{"experts_per_token": 2, "hidden_act": "swiglu", "groups_per_token": 2, "train_tokens": 421400000}
Below are experts of layer 8 (counted from 0) of a mixture-of-experts language model. Rows are named router (the router's row for the expert), down (a neuron's output weights, with its number) and show model dimensions 0-95. Each number is 128 + 24 x the weight over its row's rms, rounded and kept within 0 to 255. Numbers have three digits each.
After each expert's rows: "raises" lists some tokens whose logits its average output raises strongly, later layers aside. This comes from a sample of Wikipedia text that the model never trained on.

# expert 18
router:114140116107132135164100118100139130121143117124128119169080130089155152136138087135167127136132114097148123152147129119140128133122117143135103074123097184109103171091150144097134121148132157096127161150052113121108105110103110170128132142132105069092112103142161154100120131115106133135
down10:129125151072128149176129126097138172125162116128128082118163117148126080143142140092129107128166101097100095110170108146121114108137165153123150114146128150128157129148144101099119145159132166108119152130125134153102133139147114128102106134118187124135180129145118101143119090126149153188
down11:113133127110136148097138157130145131111161116129122124125143170094108115169124107121135127144123141140073097079127074097116141120130140147167085160177129104087099114134140136078153173121131122130161092157115127140160107134113127165109160118109110108132143105091136177106114105090108150134
down12:133130159133094122134092111170124192152140132144142179122118127144125120129160110135141151134118120145134104115139113130140146145139136176112128136100097131119118123147128130247061132161098135128115140118103094144170146142117119099139126150101127116159093147124120121137130135117147112105
raises: "DST", "ller", "ously", "hill"

# expert 9
router:090138106110125145151082103085135118135132105147128123172081124139180157119128094118193121142135097098139112132138134130145106137117152122119134111153099166118104155095119168128156110157140124091121158151100085089099133102113134145084137138143116084104148098097111160101124124123107123140
down0:131108128130106132136100087082144102120112110129130094147114152137139110130136104122140133123139146102117153144124150134184118097102130140120149123122186149102127169097111102082123148153078109122114119158143190066158182122131111134151152125084119163117124138103086114097111123144134137120
down1:151165168133127151127151100151134178096095138143137135157148157112118123114131123123137158097124126138123111158155110122176096125128130142139122135149141108149112120126139122229099089146135153075155105097135157118147168134127131176124135124124134102103141171099100126106108137143121160112
down2:128134168098181120105109129141115110161116136128130096124098103118134140172117142108144162157144142128137073090110126132112135135140081131150163119152095186132154177115112108122130084144109164154128139159164100111127167173133107120129120132121149173144108098114122182130115121124127151106
raises: "ously", " Trophy", "ía", "ious", "ez", "ous"

# expert 33
router:112137079131148138092114119122127139137167107144147132162100140144152136160129103121176145142120113105154134121119110089163133156119120154117111088140112158115070110135111182112145128148172136123124137154084114145112096099111150155112166136151131085094116100142128158114138117076115079150
down0:120124126123073152151124110113147147096100095105133139130141109131148120120144137116115131119128122155090153081126163167163161094122119117134119128116165147071143139143104141204057138128110160172135095131117127163136103161091096109104130164112134127114119146133155116111116140139142107123
down1:158177118099153114139151145146135144133140137128148182146110132119125146133136115101133143120113098124126131129153145132138117164106124137151134138132103118124118112139121165255051127145145148167126117146151147157167129115126146111129134133123139128123108128147132134114140143117122126108
down2:113133159113121124121107152145131154123118130160128187109104136150119175110127131122120153113115117145161121158104124142140100135108118113103122150095088126138098133120124145235127116141157153129108102142133115159203145126130142122115120115107090138127135167103115105076128153127107106107
raises: "mm", "rd", "ath", "ody", "ost"

# expert 40
router:138079101144142134115097092105131086110154149155104112145114137137152144110112078132131123140095116119148123109117118114155124109100126158092139120134129155154068129125124166130179099108114156078142138145087105103116125097119141153127157142159120107087148114113109149108156068089109123155
down10:144122062132121138124143115148142159160136120123140134117151115130176091138189099104119099140127140151144088081143095121164123128122129133163114138140106139100155108132127154161108128129071124111134138207113150139121127103141116140168126146129111105155090175110151144128154111103152126136
down11:105153118138138139111152098145135128097154111101191114150152107110135116133111102157158127167131154130107100132125094144153160145155134157168099120185096152137131126134205146121170155078133120077144149144159142118160124134137121165119117161112150154142123106133133163133145121116141123130
down12:157130135119100124073155140095102146106105149104133107119118127133174132102110158082160080140122146128126112124201143141150119106141161140111102143112135111109164109134106108065160141176119111103171096102152152090122097130146109118109117155109126136143128114159141151160138133125120140135
raises: "leg", "ously", "ivo", "ally", "ody", "osa"

# expert 30
router:141117070154101125122104137087137119132165148144124087123117142099136118122109074128167130175112111133149142110111120084147135113141104147136118087125133155109100141104106134125124093152137186088120174159113097119084079108111132140101140154126119098110111114142121141107122142119078119167
down0:102127151139151090174144119096112121136148131158109092127160102120080160146128145148108134176107152103119119138165130127143134147111128123122103106107105149180140161112133093077186128123127099135164129124168150123105103119114143126105146129089111120156173119133107089117113165137078138128
down1:104147145162117134154080170138113158106137181147157167134122087103092142132113156095121108144101116122088158145148087143135161142078141126146145109144178113176121151128116120138158158123155145130112108115151076091123114146109164134096116120139098126111114125121121124095123165121150108137
down2:142153154123110145134131101149143112170128101191115159098121154197087133138109119122103168142123137099126144116124134087145142118167090117140135147103113097114163165169123119155096139119115125134141134157138078122129116132119123108128141158103171100117107131109130104128141113182093082129
raises: "DST", "dam", "ce", "pm", "hus", "cia"

# expert 23
router:120118100131120142108106101079111129098170114146142135145129140140153153103110099101154121150118136110131133137129118111166118147129121133124101077136121171121076111123121165126152128176153179116126162152063115134122100120120166157095172125156146106098122119125142159145116105086097099160
down0:105193106099109122143119147112106093190145157128128146105104126122165113113181119103166125128123141143141134140138093131167114137143121118111124126146106098160151127144133132106133158129150095161139177093157131138096098105152099133099066124140127104112129090134168125152111134126121174147
down1:084123108140158112086112173152117087106126125155105131105139115114146132130142121168146135147159100136150097146110140127142108107101150112088141161144118160167100145116123155106154066112099135111161149120132079155135164142125136125131125130152119136131153088111098167095131161148111068120
down2:163111108136138145098159157098146146114111124127130135154173094096078122125138125130133101117092101148138106133179156139105157109119150120121125109080112145098131139126087114054148092118129114137095143101122123151078176090142104161127110122159138111131126108157112147109114129142091110147
raises: "oke", "th", "%", "rd", "3", "0"

# expert 39
router:112094123113107142101091159108104113169157099133155131121110154113149151133119089108164129132127116100160128111130126115162129133122148159123113115165107136144086133133108173110146116137121147120141147177094124105088081122131152154146186148125154110082133091089123137129128100109083096168
down0:139109151096125141116104114131169114107119134132148166122117135120115118116155138142112143152129151118120171117139140088164164152124122158095118108092110116128112162175144126200114107151139165113203115138118106147164160065139114166125134162134115151127115099120129126102107130114086120138
down1:126115085136119175106139110118085124107088127128117141113117139159142086156139125092097154167151099187119126154103133095142139128134108098145106137091190165117132157147140116133108114116136145110083143146151111128131114121128137144101111128180125120145128112106126084143111071109098097152
down2:139138134185113125112131134123105160142138114173114136174120148116137161114109161128141171136134166137128138121137089144091162115080133117138168085125112113103151112150124137136202087114142144098151144140132144105091118114144150110098093114161138115120187151125122124107173133112145104123
raises: "DST", "ath", "election", "hill", "als", "ously"

# expert 7
router:115114103168116151124116138085139118124145093150114129143153127157150139127171118113152120156125115121176109117097099116181142118104135166165128086137105165151113141101115146143173122156160128113143172134125146111092128098151095135135180139160143088074141129123115158136122111087096137128
down0:135115120146096124137124155161168112092099150063160138127126110120130098079126127120152085121182111159146114139128111121147129134148146129131117116155126125061119140133165103166146153135151103110121104136085133113081123144158188106146133112174154102128121134110124127126126108100156112099
down1:120138125143151105122122123111099154117127117108158089132187118102135083135153187144116079164145117118141160179151121142092154125149118112118119120146129138161117192093118128089173141114146145133135126132117149075103155112126141163143161129114172102155136132113118154160144116118104131123
down2:110155161124143122113160147116109142129141145141131138119099144132112143131112100148156143134136114084083108143090138144159136095095177109095155153171123146137156074161098154160085142176148150158141080133118132137126158115125159092153111136088130139150145137101113150164113109093134130158
raises: "omic", "és", "ía", "ously", "ody"

# expert 43
router:117106106136109163134109120096095095163173108150125112144126151162165141137106104124163167138119086128154141153112134147157149143088146159092105105151094170134087105106110172125170137119122139112122149152111115099101106114099140147106155141148134097091112120115101155127165135105105090150
down0:077158137116125174143160090100191175123141115072150162152143108144142144119159116148116133168130114130116136110133139144133166119102131141128111123107100115104095152148125138188086163158130084150173125160153116101138109156142133143148114153162125145129124141107106128144151129145129106116
down1:132090121153129107150173120100128141110138169124175133160163098116112099144117148113150146107159108146123167143116098090167138116145139136182116122146153127105105115100142157215090117135113133128106146146121111136102121101112104110114117063099142135140126095139131105089131140125134114123
down2:112152109131118156154151165132096159111090158153152128128137178172155132165130182095141145120144123095113138155117123130173120133145152117123115145146090144145056102093130129205117143121132150131146131117137139119090123111142143097107116138135112172145088135129125144128136129130153165136
raises: "ously", " Trophy", "vor", "ody"

# expert 41
router:141126076137155139132094113091146152163134109121142134126108154135147155106169109111142125157120138110130164137078092130126141131091128133090093115124112133148082134132078131109143116147143151102154136110080109113113138086146110160120141153161155086067133085120107154111128110137099093135
down0:160185176126148109149135113127169134116146139122139143135146133125164136086118160105125125123099093164138143114115154153111108145149143148144150159126142162126133147122189120169171154131128150098118113153125161115145181170153134155118132161080104132126110130132144169139151110111076121111
down1:114121112120153140106115116085115106122132159114138060134138136130145132131127132111155127131119140106143122127141095117133116110135143125134122129137132131142113131111140117000180113115125148113143133127132123104082127139122119131123134127138128111113114118155132132138127114131137129122
down2:142127119161101146114120141115102128140146138151124066117153134123143097120120125147125123131125131111134145100119100096118122112131121123140107117144144120124146108119141126000206135125116133116109117115106143077074135126132111128131124111123107123113182146117140096137118151131134134146
raises: "ously", "ez", "és", "ational"

# expert 38
router:141116121154109120080087097111124102153169118124133127153084158110137127099152087135162137153098134132142131114082130108149130122101132162096114104150108150124107099115151140099144139150183163106106165152092141110113107121119133167105128112144119082101100092132131156107139090097105141169
down10:107095113116096164120122149117118142107121148114122119163118136122160150142175105141157127121143105120141114137111123143123167156079149119127137130102118129140152119158084185145123108133192113149127104099089136145106092117122116138094162138168108135142143162080121129093160137134192153157
down11:158134110149125121084098123111085137088127120140175125099129166122176103129192114127122134146130178135114121130133110088112123083132159135177128114131100145088145110134134109128123094107137153119159145116118127099193124109181097123111122119160105115106094118135154142098143124155118117130
down12:086160162132138135182146152117109136128143155120132098133107116091182104093123119127152157128119100105135115126142159143103138186176160140114100170140136102169136095149138162103138103147087143129166146105112141130110179117180105121115158133119131129110133126096129108107121116165133117126
raises: "|", "-", "Source", "As", "The", "Col"

# expert 3
router:141106126108093156123117136107123104127197095138150108138099133124126139067134122132142107149081150134150118130077113128142113146124152164089125115174121151134095122143114167141148103152148179082140178129118088115099127114143108145099141140148142114086099115123137162135132090106121148138
down10:148148141164159108120121139129114098115092109087145133140165155121184142120105130154134144168146125108148113091125124109139156125157105132168140142123113130133118131134091113076147163129146159169125152096190135145077160076130139108116118123103115142109099126153107155139123142144107074112
down11:145161122130144117107171152163122142120114113166133154127136096148132147107173098117109103114110146124141148144166076121100114147127142110149103105086121113122125084123150114166072068125132151097127133064111119128158142118132141120136132124091100109106132153164136140075110095115139107109
down12:083128118127159121144121079142133091094119109155141113127148145145164137095129101092113132131146121116107107114116151118111107128129167087134122134094160116075127106140078115187095108149104111119139122073145127129138111169082137143106129150139157101146114145143137150105120129098131151191
raises: "és", "ém", "ère", "è", "ation", "é"

# expert 8
router:128113084162095136135085128119095141113134107171129127094090107111125141146126099125181137171126120101148129130119103110187177125102134138130120090138097147115096140132113161121143137156148153113136136156109121112081127131118101144105128126128137102096102082117109156081124093073106113140
down0:122174136121096098136157147149100168140102112147186149114123136123111107114134154124135124083101089135103179126101166122153118167139083115156124137161135092164084139149160119140132161151112118116095143129122149122093129125130143122133149091109075122121149125109131121144149153173142175124
down1:136115129158170132097109141160112114121092111150118114132134069111123106163126173110136119120118131120159124112131117162158168121109122155137107132173114152116160115127151113112136125128155104119102179135093147173171131115184087128154102177131108134156120136151143109117175123166169120128
down2:139078127122105133094128111140163128101094120105130176128163116116119102133135141139169118129119116113118131104076127127137147144113141118150147098121180089104117168104172117204079124164121101132144141116125145151128098147134134130091156089174148131105143132103136103144121167144125103133
raises: "ously", "ath", "omic", "shire", "ices"

# expert 25
router:131103094136117147124109137119126095120141127144151118177148140141166146104164098109159127143110120133104119105086117098160131160108159101083108112125104143142081151086107156118163149135123149106122153144096086091093110113117120142130098140132126122079115092102108173099148093093118119158
down0:126134100132141086109075167155135121150141124144152138156168154106130108073147126097111116139102097167141113124135102140109150186101137111145202123117105091145136117149108151110111089074111137140096136129144136111131110171121160145123126124104109085134135125144137144145102121100131106105
down1:095128133093109175122122137141162121116149138147148132139124120163075146119130093075158143138133104140077124132147106162139076110134114136125149136154147123133134101105164141095126119140139107099114142174130092126138139134167127126170138121111104105166081120112139157131068132165153117171
down2:095150143138133117133149106107137128150133112138182060144102153108104139098141141120128079089127115145120148160119165147115114138123145074136121167089131107107125118170113155210090119130137158114109139126143140106114127157103131119130123110149105115144164136121110124108169133140091127089
raises: "ably", "ary", "al", "ously", " from", "hat"

# expert 20
router:140101119148070140104101138116116107107140124111138139145133137144159144140131109155170131108135129117117121127116097126154105129143148152142138072146102134113094145111103131077164130166120132126170126120096089141118109090124096195101167148156141113075122107132122173089111090110106145125
down0:132131130132159141140173110125119077119151152129113168114145124128115135111147173152103123106116108193113163147114103103179136118160119110097185108151083169093106182114108122158096157132114102141146143123134157137143118125126142157128145117104137148130135145098127130175155144128161151133
down1:137119143086154132080127092136127151111141101099112167140104138113085153113114121152126146094132109153130140121147142141127134115123156132128145104109099122134112126151168131133127125123153163096133121142147114164213131128182126143169122150147087118095146096103122152101106106110133162062
down2:141144071111175134082137100145120115125117120137076101135184114107162110153102083155094103124117117118188117164161120110092132107133144102126106123087135088100130093146093100075116125127094123104106113145118127129090095139142134104121119136148140118103125159135134131138118133130156136112
raises: "ously", "back", "ía", "hill", "ational", "omic"

# expert 12
router:156147091111110118125093123100149119152140070144133140141148137099135140113137108125163125146096095114158146110106126121145104151118100154126115075123124162150120130128101135085203111152113148101150170152075135085123110106092123150109142140138151078121103118146141142123123120098087109126
down10:211102097127129127146107103107108113147113139136108110126147118126159132105107098156112123126105120124140094105155120137108114075123090180067098167103149118120126100136119144100128123130090118130121109134137168146115128156159132119109172132117150108112099147107118129122095191143144134164
down11:148144108133110136117131120137128130130099097068148099140096106052115093114130132114162118120107118136125118138157115091116157108152077088107075119118077107137103096135128112128116160153139115137164108154168141121147077130150113116139120119106119079144148109106133121119154121086132157138
down12:123109106127113133176163109132100146120122170166091091152135167139167137173128131084121141120112145137107156103161125140141172123165109132085159138112144155135109123125157138104069098106150148132158173140120103159132102111126095103152125134079157154139140139127140115134111152100100120109
raises: "=", "Personal", "oci", "l", "oint", "ath"

# expert 44
router:145096126143101167120096110082111120116141085137134122133099149148162158125137113126167108136112102134141102136127126105175141138119123161099103116123103151152083139124137171106154128131113142094151142115122139098095121090108120140133175127149121080079110080094117179104120144103124102167
down0:115122118106101108096151139116149116131152162143102122148144146120135112121120111108141130131108106092095112144154167174125135131113121078152180123156134135147176139140102114119186101147117165122126125133149158134117128186159172107111109141090131157127107104190091108149094100147129117118
down1:153096108156162110128067151117089114114113147100110083129152083132152154170113162092153125147142125133124129163106113124120153125131172109151124111150151104097116104096140105082140114122112149128113124122174094124124132133151125137127103181141181115115115168126174111095134105127124130099
down2:127137154113132110122171150180118168131135105108114161151137111140089115119133126138147122118126113152125136143103135150137149152116096098138141117134148129099152137157086130239078129133108193137115144155091141121113131135158126089126135152135140128102123145145106101087123148148123142135
raises: "ously", "hill", "back", "eal", "ience"

# expert 42
router:139127139125142141097114099093110126117163137127151117164101160132149134105108091152174113113099136103159143148128111128135125139085135167131122097152122136132109123136087147127187120129178147108127148139126116098122096091117094181105181129139118109109114098114145166117139096116086112185
down10:138113146156126156149125124105135148122095117117086106082142131101130191131142101150147129154126120113120119123161094161131129135107104133092128156158107066161132139094180127129101134113110087126129164121162112132120083127141123119122107130073158135090083162123157135088116116111119140098
down11:130145140130127153129128127083175167150147132089081157073121120129142129113115137092105136053108129135122108117142120077103113150106135114120134138117105130149148186144106132144115109146085129135129138135144086140147152156117093152124131148126091116128174137150130104119166108144177115160
down12:137145160119149104111137138098154104137139119113113041133111123145135117123111147105139146145104128102159109103131126130111103125143127103113135137128099117133126144150133125015222122128124124107117100142099121108093163135118128118123112135141121118137165145113129131160128133126147136156
raises: " Upload", "ania", "”", "ane", "omic", "back"

# expert 0
router:165120119111093143115122101096148119155143107183138110171101133100140161096143140151137146134096098123138123118123127101157152135115138134109123091152103181152100130120135117103145143137146158106113137158094110109106094102067077162095112151167117114096123102158108157097126138117116116162
down10:142122148147176086130130087151075131170074126137151163111121159136122127125099166121113114086150076124151093109080155122152129134127136140103147135159151130124108130099118125170141186109137126142123114134134156119159107120133128133155133121099152114165119124133138163099154102110122168088
down11:125138102117132146125099113121128158112137108140105032143152153147131121107138129128169132126118124104125125155134116102105121120142133143122118130151132122100117137127092136035201150128119095084120137144105120134111105160094150174104111122127139089104158129117144146118104105114123112141
down12:091128156131108151109140126175179146107140110116157191118098150120124125102135111152155164186118102131131130139121122108143160149140125153086164121136086145111132139107143118214088123160146113144099134154139144129163166141099120134141121157161111135149149129111128135101115122137110117113
raises: "ously", "athi", "ez", "hill"

# expert 22
router:122104086115106165123120142110152103147164116128159097137091121147132191118136105126192145149128135138169126137133098100150134117110146146122138105149110135150090161106137109122115120132144155141107123117104080088119089093121101162087119137144128083089123088128112154093146117142094151148
down0:109137138123114106172134133121145169134138175158141124138107181139119127144134102150183118139112126112121126125089192114098111130066133121141160129173169104115164060151130118121118154126155146149131131143108150133139130088124120115112134106137162149109113148101135132115091159105096155113
down1:089120119118115150128143133115128113108128131149124151104118083144125129159081140130112108133115136122191163103114140107124137114106104180138132153096146091108078165124182150134138163155124142108092118122149099077151142117110118160112130150111182115101135096148163123120102110175144139114
down2:121108119084133055107137140161157085163100114115131134141132124115146155106144162120120111146142132109144110110107151116074096156113098115123132125161162093116128128130135094104131099143131125173139160099110179150134123137146157167147152110107152175088131158112134122150157142136170132141
raises: "ously", "als", "DST"

# expert 37
router:158116105133130139123094144095104092126145102148139109161143151167182143102147105114151145139086092137126127142117153112149137150105150158116112101140123121142099136069118160115150121133128157099128180161105108117092107125137132122121181130144108099086105096107121176112127130107110099176
down0:100133147140131105144140154127122157143115131148129146125134120086156135139144143118140177087111111102111135162132129155100140139139120116099109119110136172101123145134173125145082145126068123156120145104145165109142116168082110111097113125149159122174172174139154157109151176145122134080
down1:150112102138083151123099086126075143150131118102089129145073145111122109114143135171147138135116141089159135117129130128100149116118122149130145150143144110116134121132123077096154120117081165121133127127096134146126086141082146113173115142175151130145156143125140158188141097166110155136
down2:128133125154116160128136134114135135117117140122106091124126098115109120151114134108088080111144126155102142112118130127104121120144123114083103136124129174153127140132108123020177124124145139077121177110138139127086112125151151099127144161116126128170121139126094191133145095131132134108
raises: "ously", "back", "hill", "ost", "side", "ous"

# expert 4
router:139144123142137143124070131094126097133136114095145117145079195141171176097103112127150147114109144148138130110102126133130120159138118119119152103126122151133104120116140153133169109148133140116119167129073118074096113088107114162149130158124158081080121093131120162143123115144134113157
down0:135127112136126139125114121118128106118128148123116066135132130136134139119133128131140135124128139115138142126129107112121113127144144133127112114133130129137143129130126118000214110113123113104129147128125127117099114128118110148111125150146130125112141116157119148151128125136121120141
down1:127103086107118139106131143134131120148090125113095080143117121154139119186121164133128147116089146109109115105135136132124124126166130122154085150146107138107148117115102083082189143087143108096171127108136133141103111094109116152118108166131083104134115103161121110104086093137126094132
down2:145136127157121125081141140097102132139095132103120121109168120097122197112118139169145154152103154130123201103127135143132130131114139122141127129136171149154094133153070128129150133142159092158135165141167109132133106097141154120104113131082150150140138154113123131097119134090126083107
raises: "ously", "osa", "ational", "atory", "eal", "ious"

# expert 29
router:130097132115119121084117117066114101147132094143104122146123161168155148104127117128175160155097095114133140086125107135126121147134140106111147102123111175129100120118149147124196117137144138083106168131087114120100103110102118146130136161155143121096127083134095157098123089129113109135
down0:126150152126149132181153051160131129119113138106148154150096195101101146107100120118124138111115059148124090138138139138151135162126126163136124129143154113141101148157093147120101119155161101129132161150143100124087141147125123114163125137157109126132130133128089159165158155133116144122
down1:147143119160128123141126164200089120097113137099171103135140149149130132135133111120139104133110170142163115096096091101145142126095128149105159165133107136156115123119111140095166133143136088095107166116122103156107096158123109175133133121108118117150118133142098157117109126090132063113
down2:180081082116123132123126135166134109155109130121139107152135135131104126136135175112140098119143116096159122136125123105112131049134156133152139125130141142145118107074146142074216118115133156147122120135179122145105124143110137149128087144101148112114127131123154119119123127132143170102
raises: "ary", "ously", "aly", "ody", "sson", "hill"

# expert 28
router:145147107095132140128087135100132097111137108119159127113129164114172146115123129156154116113126104118120152116123108136158132137120121116131137093133114173130093122115133150101198134165130107138152112116105099076127126108095127197140165163143114116071112099147129166124126104120101156176
down0:126152097138098177140083116142131130144103096101139121137157107142105130103095145139095172102120134108165138159120122125101160127091136117123101160111150144122120150112110114133063140160114112161131159148151072146113114113102118179135126165080134126129101134118157132123108096159142091156
down1:186115123148144102177138139105098144166117175096129118138120109128148135098162110132145129098124151111106121101143107114128130146126138160134073129184130109096125123139135138153137164152141118111139144115106097151179164089145120161103091122127111177138157135109135134139157171118082108135
down2:127158099113123116157126084130119145109098135169115157068111139127160089145116120164098147145131154118127157108055116148133124113092126119108129089117130114142112114081144116147125127124092119128135106138146125092105106151124158111117172152121182102147105097130158116141127127107134150066
raises: "ously", "ational", "back", "DST"

# expert 24
router:106104078127095129100075134102128100107151101140127117110112133158171132108143135164181109170124088137142136131146124120155124122099114145136138090127104146113081132118133159142150135161145121093155164156127105081097122112108093152128166162132144090083134119117098153127135120113093151132
down0:114166138127155118129113161160160126139106117153144188145105138124128159124113074136090164117133143109139122119131086133184169162122164096113105143086142120150153136123083156133079128149158144127154095105109141113121101111115193115110137128118127138133138133105133106108179123141128141112
down1:091149142138133153104079123131124106160094102113141078136122125104142064132089151123130111171161150129088081136147165097088130107155139125117130117170139102094123102078110132132139109133123129113136151137146126103105150156084110120142108109173129135158142092144084129124147111138123153120
down2:135128115163094160103150097116116127129145106118116138145101133161097096144120170106141135105123122090127096114140150132110193134112129116129152147153120111129080107148090116143096091137166092128166115139118135094158094128109100169122105087148113160160106126068108161110104118114111123142
raises: "DST", "shire", "view", "omic", "rang", "back"

# expert 21
router:113123099115126150118104148105129099144147120129139125117134162166141161122137106132167119147120117120138155120098081131176130129110140137100106133149101176141098138138132167124159133109133146087145130120102101075090107108111129162151127180139139121078092074084117160126147103089096108134
down0:114148136123113137112114130145095131119117127123119145123077109150090194140125124118129150140125126148162170079136147151135156125125153152102148174119089148116103133146111094144144112127169098109141124165137139132126135151138152117144137113103131119172084148071118171099170134156111140190
down1:129138119063157162135133107139157144125184129147136156101108104117117121109150132117121153171129151161104152120119121140140149087129108169136100163150132161142142149137198099098191143106145151145157133112129110139143110139103093124153143138161152147117126092139127096123143144165100138149
down2:164142103127116101153171143108156163132117104125086138093115092090090118111120139169081154160140138162162124145142125089114116125174138097129158146142094123115150120136147112154088114122141147150111136137135090148140157075157119131184124136145109133124135137170103112099132085109112118133
raises: "ously", "hill", "ional", "al", "als", "ior"

# expert 14
router:112103108146122125118119124098136118118149151153138113147123160167156160142111074151165147137095145104123112083113121116129136106139159112142144070140132156102085125090127151128177130120150193095135142112095100131109096112111102131106142138149160091080121096144138144114111096098101110122
down0:123150093128114123110157177088128121129118099120150134128108076118152146131169151110136111107133096096151125156143136079127135160124113135090136118167145187110107114129142135095146135110128147108138146136108148109143147122136187090127192131130094191146117114146159086135152130137141140124
down1:103136113150133102120126125135151137133101107125143233111127100139166165125147139127084172121174171150131167139120104144133128121137118123101149100146095116098128151145135159164117127091141150148124100090127110114154145136116166098110109145129126170098139124168099134124122127108145103148
down2:141117081133178123137101115160123109112126165133123075113160187104132092113106140134144122115137107158139099136122126150147111152153113134132133142173133143131115170168132113106111136172121123143151122107170140094105064150131132137104160151122118124119108132140119104158103092172142157079
raises: "ously", "ational", "als", "iment", "ija", "ably"

# expert 5
router:148125119120122145118131118090106106099148128165137114137136176130138148111118078120147133152102145114114144103113094112166140172125145155096105129134120178146093133123128158133159119151149144100139159163112096117132089086121166165122148180163149116093111102103116169106132100128082112159
down0:103150103125094162122109119189136171101148134128101115153106112128127093146139087123104120179113133209150130123136123128120138185102128163141148155123123115159150154134135147149144153093137102130115151128164104126086117114109097117114149148157108153148119106105143115098139119082125102129
down1:086150155111110128141103129206160086123148119170133143135131142125108147172125108103128151132120122073124151100116144101138163134106092148107087147115152133148178105142107129171129137143107137134089156139126139126176129087142161110112150124090161118135151150131160108141101146142143128143
down2:078118116132159120172099103130111141123145086126173152156087098135088158131171119104138092123098129122145107098078173108120084110118142130106113123132084118156123123142125117116139132104131158125151143112103133171135132122091107127141161116144155138124129177093165131091126144093109151104
raises: "ally", "ously", "al", "ño", " Rovers"

# expert 47
router:139116084129129145116113120109131077094136109146131098143156171138158166097123091141176122143074084132112130117118102124138123120120124140132145102165129164138094136098148145103191114151112147116120169114094109110114094098125075160128120128124151116098148117104100163124140122085115136133
down0:101138138139077099132110160062121130172103140126108122140093180108108141161134133139130153157122115111133116114152178130115111103108122104105146103152155152094155145114146105123093115137127162136129149178113130113174117078112147151093082103170109125113128134131127104144117113160100124137
down1:141127118132155116131136117134090128136149138116134182137080163085135116091125163132149149148118114132129151084147078113134133130149159089085102120133092083147160127136101161193121182133156138123144116145127106129181150084114142154124149104114111100157122145137131141152136128112096131118
down2:105120138114147121124119151073142106141134145113089136100134132155100124163124122098120125138136135126113103096107106155107128074148148128140159147146121118137089148112116092037182145155104154146198117134107125137096140083139127112137128147125108145124138167145127107143134109136101126164
raises: "ously", "back", "atory", "és", "ary", "dam"

# expert 6
router:171103115145131138080115096097142116153178119144124116137117120104151163125114104124149150127111124103165112149122111108152135139104127137078092140141128144145079124141101132124173122126148160091153128165098123093107093097116101158110178118137130111066148096130145129137120092083134111149
down0:127112169132145104162166108128164105108119105086152112157135156113125137136135146087096076126144149147115143126113130108144130155084157116127131127109123123121108135140146117139182110118115154128134113176143129166084110162064123146120126123153129172093139141161101169079107106137096124137
down1:085158150093141162152105156128164111127143105145129128105117124147100111132152131089152112117124085139159089115179126119144110157118144140138157141109175113146128084120203106069159129120138122143101130132152111130115133133130162151156132149159096102115147156107136109125131139091088112107
down2:125158148142096149087126105128120109145131097142118166103137074112114145128157146106148103138117103150146160099108135123114101140104079142158135126103155120132122090068150128123076168174098130082099116169167118146145134120110122103164108096127095124122136132112108133162148112114109110152
raises: "ful", "shire", "iful", "back", "stone"

# expert 16
router:123127101117115143138118130099098105117131142170152121141144122153149158084131139153111143147093128149112158086113081106176120136112113135125108108122119133142094107104103164122154139132179162123146162128096123137090098136108123176112161137160122126079130111128116150106133073101090117184
down0:125153101132093162116113125136135129106141111143068111096098117131143146151117110180104114102160154136122185068117120105171109069156093129100125125121119124135169133119114119098168153136099141106096133139123138107118133136124163138146131125175139154135116091120163146079150146113115138128
down1:152133101195132116127161109122093131136115130116097099139155153126130148100108135141093142154129136107126125150132165150130087123108145138145114134099130103158081177121175123216107129129128147149114122138124132127092103121124150145116122107149111106069166151110117125093112095123113150158
down2:139114096144146131089100126108144126115132144132112181122144140110119108092124118140130163094111109111115113108117124160107054129149117116093150129167104090133120091116157123188122134111178100126170160136111157126155155074147118116136124164108163107158090142111158136146121121115142128135
raises: "ously", "back", "ary", "ez", "azi", "hill"